Weights of a small mixture-of-experts language model, trained from scratch on English Wikipedia: 12 layers, width 256.
Below are experts of layer 4 (counted from 0) of a mixture-of-experts language model. Rows are named router (the router's row for the expert), up (a neuron's input weights, with its number), down (a neuron's output weights, with its number) and show model dimensions 0-255. Each number is 200 + 30 x the weight over its row's rms, rounded and kept within 0 to 999.
Before each expert's rows: "gets" lists some tokens that make up at least twice as much of what it gets as of all text. This comes from a sample of Wikipedia text that the model never trained on. Tokens count by the router's weight.

# expert 8
gets: "'", " (", " \"", "e", "y", "a"
router,161,124,211,179,206,196,209,208,224,206,287,185,165,207,183,217,159,129,203,210,151,217,216,234,180,196,204,239,185,250,220,222,185,184,221,213,264,227,233,220,183,296,198,197,230,180,193,186,171,170,211,233,217,181,176,214,221,154,212,151,168,182,185,192,173,188,194,202,195,196,192,243,171,177,245,269,170,213,183,177,245,194,199,224,205,189,194,213,210,182,221,246,186,193,206,211,164,208,206,160,206,191,246,193,215,187,231,217,214,181,207,213,191,189,204,250,209,203,190,199,246,162,226,262,233,201,182,171,186,208,126,177,241,228,164,183,200,218,169,151,141,225,174,196,205,204,248,208,195,174,143,205,186,230,205,221,203,224,176,171,213,200,201,153,246,194,122,184,233,184,167,200,202,225,227,266,186,229,241,170,185,194,208,226,209,168,176,161,190,198,210,168,172,202,221,253,196,173,207,167,189,235,180,241,210,199,208,213,172,197,205,246,140,181,220,199,221,176,129,205,196,233,210,201,149,212,161,170,166,184,197,201,198,198,205,247,222,222,272,222,131,218,293,215,178,124,196,201,181,174,155,224,138,193,240,205
up3,219,159,177,211,250,204,145,237,190,205,197,154,256,220,178,227,178,142,224,232,255,235,168,206,161,216,191,186,193,213,207,178,187,222,181,208,231,252,229,249,206,222,213,183,201,165,243,156,226,229,217,266,197,199,169,189,208,215,188,212,230,161,202,208,169,160,204,179,249,158,210,164,180,228,246,190,189,216,194,147,211,186,266,253,194,236,243,179,206,267,217,203,204,154,219,198,151,235,173,177,230,201,242,203,212,221,186,191,261,166,180,202,224,198,173,245,226,178,144,190,251,174,243,225,159,231,156,183,189,223,235,213,179,231,237,241,181,158,240,174,209,183,236,211,236,155,228,181,201,156,212,230,227,150,196,225,192,211,163,197,184,150,186,166,179,176,268,161,167,154,152,197,218,208,218,228,197,235,190,191,242,193,165,200,205,260,162,192,143,199,184,264,217,197,206,221,223,159,196,202,165,197,177,214,199,229,207,196,188,239,166,183,235,209,242,177,238,196,181,149,224,212,160,195,213,161,182,249,208,171,173,195,229,229,166,203,202,156,244,186,242,199,186,214,170,233,225,188,193,184,211,196,119,142,217,163
down3,207,204,174,231,217,147,226,222,149,182,206,183,193,243,178,220,219,168,184,195,109,187,168,216,188,231,242,198,202,259,211,189,189,172,193,178,112,207,145,167,238,196,151,210,202,225,181,174,183,227,259,189,219,195,273,223,237,199,202,177,211,166,180,152,221,205,191,223,133,175,196,138,224,216,233,177,212,234,210,200,197,175,155,166,170,242,141,219,158,186,144,168,187,219,183,209,241,187,190,200,184,237,187,195,238,174,182,220,218,252,203,164,184,135,215,142,177,209,204,228,208,237,184,165,184,262,153,213,211,216,175,238,216,250,204,260,206,193,218,198,145,225,169,228,224,248,244,183,170,178,191,228,195,196,146,182,181,205,209,167,202,142,168,220,197,169,178,177,217,165,199,224,198,270,162,225,230,207,217,191,227,189,263,217,198,194,233,183,269,192,192,191,195,226,177,170,198,214,220,242,210,255,238,205,195,240,170,163,192,197,217,200,203,182,215,195,178,216,225,234,196,170,150,209,166,207,214,195,195,196,153,226,250,167,230,201,177,209,145,146,164,197,201,199,202,254,186,213,177,151,207,152,191,176,203,155

# expert 1
gets: "-", " ", " he", "|", " -", " ("
router,194,202,189,196,227,131,190,179,187,202,180,185,214,172,233,182,196,226,216,173,229,271,193,205,193,218,196,156,170,207,166,207,223,254,209,204,251,208,211,230,221,182,151,226,202,239,214,201,182,222,182,235,182,225,172,221,201,183,198,224,174,212,175,221,192,189,167,209,170,205,129,170,215,189,185,185,201,163,226,202,220,139,174,188,220,243,203,205,227,182,196,185,181,222,252,202,216,180,212,185,195,206,225,189,211,170,246,199,214,132,201,190,183,151,206,236,220,157,206,210,214,226,204,201,143,211,196,177,188,179,150,196,256,186,184,214,159,225,205,221,192,171,196,276,187,229,298,179,180,159,181,229,201,228,220,190,214,207,204,231,160,196,132,158,275,257,247,202,199,186,245,232,190,155,209,194,228,215,254,245,177,189,214,224,165,138,252,221,245,209,181,225,193,244,171,236,206,164,187,188,193,183,189,216,185,212,195,227,237,167,176,260,213,198,214,184,116,216,182,213,182,243,203,209,202,246,192,204,117,200,210,203,142,187,188,186,200,192,135,191,191,207,177,183,205,155,135,187,113,179,163,126,175,167,197,244
up4,198,215,217,245,246,146,244,200,176,222,262,225,205,173,90,151,145,217,225,172,276,186,173,270,191,230,175,163,169,166,160,179,212,173,189,180,188,197,207,185,178,192,209,204,181,234,225,219,176,168,139,253,220,159,189,236,191,218,183,188,180,193,182,205,247,145,240,207,201,216,214,150,181,150,221,198,193,211,155,208,167,196,217,193,180,187,172,193,195,202,167,184,190,165,189,217,164,181,173,130,193,151,193,237,221,153,162,231,161,244,195,204,243,168,207,199,206,240,172,195,218,167,263,201,165,234,246,171,243,204,183,211,188,218,137,162,228,209,243,192,204,169,189,274,160,176,220,221,241,204,167,180,211,178,170,188,217,198,201,187,216,158,196,241,178,241,243,190,169,175,221,238,260,178,110,171,202,221,195,188,160,193,219,255,166,204,242,238,198,161,209,194,163,194,226,206,189,213,236,205,222,232,165,160,183,237,208,217,220,189,234,241,198,182,213,200,243,183,208,234,220,236,182,166,245,220,247,215,251,199,186,214,185,190,215,159,171,199,217,212,213,182,198,234,192,203,172,190,224,163,169,239,216,188,206,204
down4,220,211,152,187,194,147,229,168,213,164,180,227,218,205,198,197,196,246,210,197,227,255,210,189,181,188,227,148,219,233,189,172,206,202,167,228,204,153,191,176,224,236,238,212,148,239,200,214,206,173,230,212,231,203,158,173,163,181,157,222,196,204,172,232,177,167,189,195,210,233,164,147,176,168,199,172,167,205,184,234,242,208,220,150,225,169,198,199,212,186,236,220,199,212,226,202,155,225,193,212,215,243,214,225,170,225,199,242,182,178,198,225,181,214,233,145,190,167,160,206,194,211,190,154,180,195,192,244,219,237,172,184,235,174,246,183,188,200,213,204,227,254,179,134,168,196,140,152,178,203,232,190,176,183,167,263,181,213,242,258,163,214,189,219,214,198,184,191,213,205,241,197,203,160,209,155,219,177,225,237,162,195,210,198,314,216,235,199,164,170,202,217,252,186,176,154,156,200,255,176,158,179,187,211,206,207,228,168,233,175,189,221,182,192,136,236,263,203,136,227,211,187,171,285,235,203,209,193,177,166,178,195,180,178,209,205,218,202,250,128,197,165,187,208,178,201,238,177,215,273,249,256,136,193,163,208

# expert 14
gets: "\n", ":", "-", "=", ";", " ("
router,182,202,204,225,188,189,171,191,159,223,237,145,162,226,155,202,164,225,197,236,177,175,206,157,196,164,187,177,192,214,240,191,207,225,187,184,229,188,189,203,238,219,258,204,159,156,172,175,253,220,200,144,214,245,206,201,254,200,208,174,242,196,187,221,197,111,168,185,159,220,204,196,185,206,240,163,219,200,212,216,170,229,194,221,194,206,201,236,172,217,201,192,160,205,213,196,177,181,212,230,281,181,215,223,242,205,181,227,198,213,203,213,161,220,158,188,186,186,182,150,189,189,219,208,203,176,228,226,217,265,190,240,243,177,129,229,198,187,198,195,205,201,212,162,158,191,130,258,238,175,195,225,263,249,235,190,194,177,253,159,194,200,157,171,177,209,238,197,135,160,119,284,188,167,225,185,197,186,197,188,233,194,210,189,245,214,211,171,275,194,205,153,181,197,191,222,185,195,209,219,220,222,238,191,209,193,190,181,221,242,224,179,201,196,154,152,177,185,217,219,199,187,194,110,165,179,214,198,182,160,222,200,182,157,246,161,220,207,190,174,192,179,238,193,154,271,239,215,260,245,200,195,177,133,223,209
up4,203,223,206,214,176,198,237,188,183,177,228,178,218,213,184,178,183,236,206,167,183,229,215,218,186,224,209,218,194,175,197,198,195,201,177,233,235,139,187,175,236,202,196,245,195,237,147,213,207,197,203,198,227,177,129,254,180,160,188,221,215,150,196,224,126,138,177,156,194,178,203,245,192,209,206,228,152,257,213,212,194,142,217,223,211,226,186,226,155,225,210,154,180,232,174,187,215,199,204,202,185,161,255,212,223,190,171,192,179,201,145,187,234,185,169,167,257,208,169,161,170,184,223,228,209,212,136,213,208,226,171,203,190,189,209,255,212,176,216,229,263,219,172,258,257,217,188,219,259,147,242,234,217,220,211,202,213,226,202,169,217,202,193,158,219,142,210,176,237,171,195,170,176,192,266,203,191,199,210,232,231,144,178,206,187,173,176,130,226,200,187,213,175,214,210,218,242,181,211,210,248,260,207,214,210,179,190,216,189,198,276,197,246,251,162,257,202,222,217,160,186,225,186,212,132,163,206,161,264,188,177,245,226,226,180,176,253,215,142,190,202,197,193,260,119,214,204,225,194,190,163,206,183,196,242,174
down4,219,205,225,194,198,210,227,182,191,163,223,211,205,200,179,257,217,160,212,157,206,206,205,197,158,193,211,213,196,232,200,156,182,235,223,195,198,196,207,197,118,184,186,184,190,239,173,199,254,166,185,211,240,163,195,221,182,232,181,248,220,187,234,184,181,212,232,218,200,221,179,203,157,239,140,244,212,226,201,213,220,158,172,214,238,212,232,243,200,209,258,154,135,208,185,176,208,191,202,219,201,225,142,223,194,259,172,185,236,206,212,190,217,238,178,229,211,179,194,163,260,210,224,184,201,190,194,161,158,165,140,186,204,217,192,224,196,175,203,207,180,242,188,140,130,200,207,256,189,216,231,191,168,200,208,255,257,126,213,207,240,224,218,215,208,231,185,212,184,208,224,174,185,280,154,208,181,195,180,201,233,199,220,199,207,188,237,159,170,213,157,218,224,224,179,189,191,172,226,198,195,241,192,218,193,204,204,194,166,192,239,208,230,229,173,122,208,137,208,237,202,224,172,246,242,168,167,227,165,164,181,148,188,164,232,162,199,168,166,231,227,189,161,231,149,176,229,255,189,112,237,143,279,165,209,208

# expert 6
gets: " that", " which", " it", " first", " one", " who"
router,197,176,215,191,205,189,201,136,146,194,236,190,263,174,229,215,208,183,151,186,217,210,242,188,204,181,216,206,196,234,148,210,263,193,235,206,207,198,196,185,210,222,224,229,234,244,219,206,211,233,215,265,194,202,231,160,176,175,151,184,219,252,158,266,203,204,170,239,190,175,213,193,214,196,212,199,185,162,160,229,214,228,192,189,193,203,247,183,235,223,204,181,204,229,169,191,238,173,203,204,175,198,155,179,202,214,222,211,142,180,179,216,199,167,228,206,218,236,211,185,193,207,230,199,194,198,161,146,217,233,267,183,191,212,278,167,195,158,229,84,237,233,204,201,192,240,216,220,245,205,213,231,177,201,190,191,173,171,254,167,181,204,210,208,168,208,160,160,161,199,164,172,233,215,126,225,201,222,210,184,196,210,153,218,214,277,224,227,183,218,163,213,210,220,107,189,204,187,204,195,188,187,211,233,161,192,205,197,148,226,174,236,180,243,188,199,139,278,243,170,172,236,176,234,200,187,210,196,257,194,199,227,150,224,270,184,184,245,223,206,182,208,242,187,209,139,153,203,182,207,167,194,211,236,211,168
up4,219,195,164,187,175,235,181,222,163,197,180,202,195,185,211,168,200,226,167,233,217,199,224,190,198,224,251,187,156,201,167,225,196,180,183,173,257,182,221,154,184,181,217,152,186,200,196,225,254,240,240,163,233,185,169,138,148,153,119,182,224,227,196,231,199,223,239,210,229,213,172,181,203,208,182,189,230,215,164,222,256,234,222,254,201,207,213,205,246,180,134,133,213,217,198,155,184,192,125,211,144,190,246,200,197,195,262,197,152,225,192,220,199,189,240,224,212,231,147,158,285,173,207,268,232,229,162,184,201,171,188,181,255,202,213,245,175,216,245,146,210,192,213,227,234,207,190,224,192,180,184,227,172,194,194,212,238,235,182,133,193,164,171,165,191,199,171,206,151,171,218,225,224,190,209,195,234,238,220,209,212,170,250,205,237,238,220,198,218,188,169,272,205,206,213,184,183,231,211,236,165,198,155,180,188,170,239,239,268,174,167,165,172,180,126,205,217,234,193,205,229,224,217,179,202,188,194,194,234,194,179,231,159,178,199,208,198,203,175,179,191,190,229,179,238,167,180,209,250,198,166,228,210,210,164,143
down4,240,221,233,224,129,225,255,160,179,175,204,239,163,231,160,202,248,206,183,195,211,193,228,213,215,155,177,185,154,230,184,163,219,174,193,192,152,178,174,245,203,217,196,208,218,210,180,244,184,180,237,230,221,207,284,199,178,169,210,219,198,241,247,174,195,159,228,169,127,170,181,161,186,172,158,188,227,210,212,186,144,218,197,195,225,204,143,165,249,136,194,177,167,254,155,190,216,229,193,229,193,235,212,141,228,220,173,242,213,242,250,213,195,178,208,199,238,243,211,212,220,182,153,217,178,188,150,163,171,230,217,222,182,226,206,207,186,203,187,235,228,212,190,215,207,203,187,237,185,207,242,200,162,252,204,233,208,226,236,267,222,180,232,204,213,145,213,169,174,184,248,183,195,225,196,215,161,227,166,219,164,281,250,168,251,187,191,192,233,193,220,210,201,194,189,141,248,189,190,175,187,183,209,189,203,228,219,165,201,257,201,177,225,258,252,123,233,150,222,160,182,172,201,183,233,245,238,220,187,190,239,157,225,179,218,179,239,141,202,218,181,212,161,179,163,179,187,205,221,216,208,198,180,203,221,216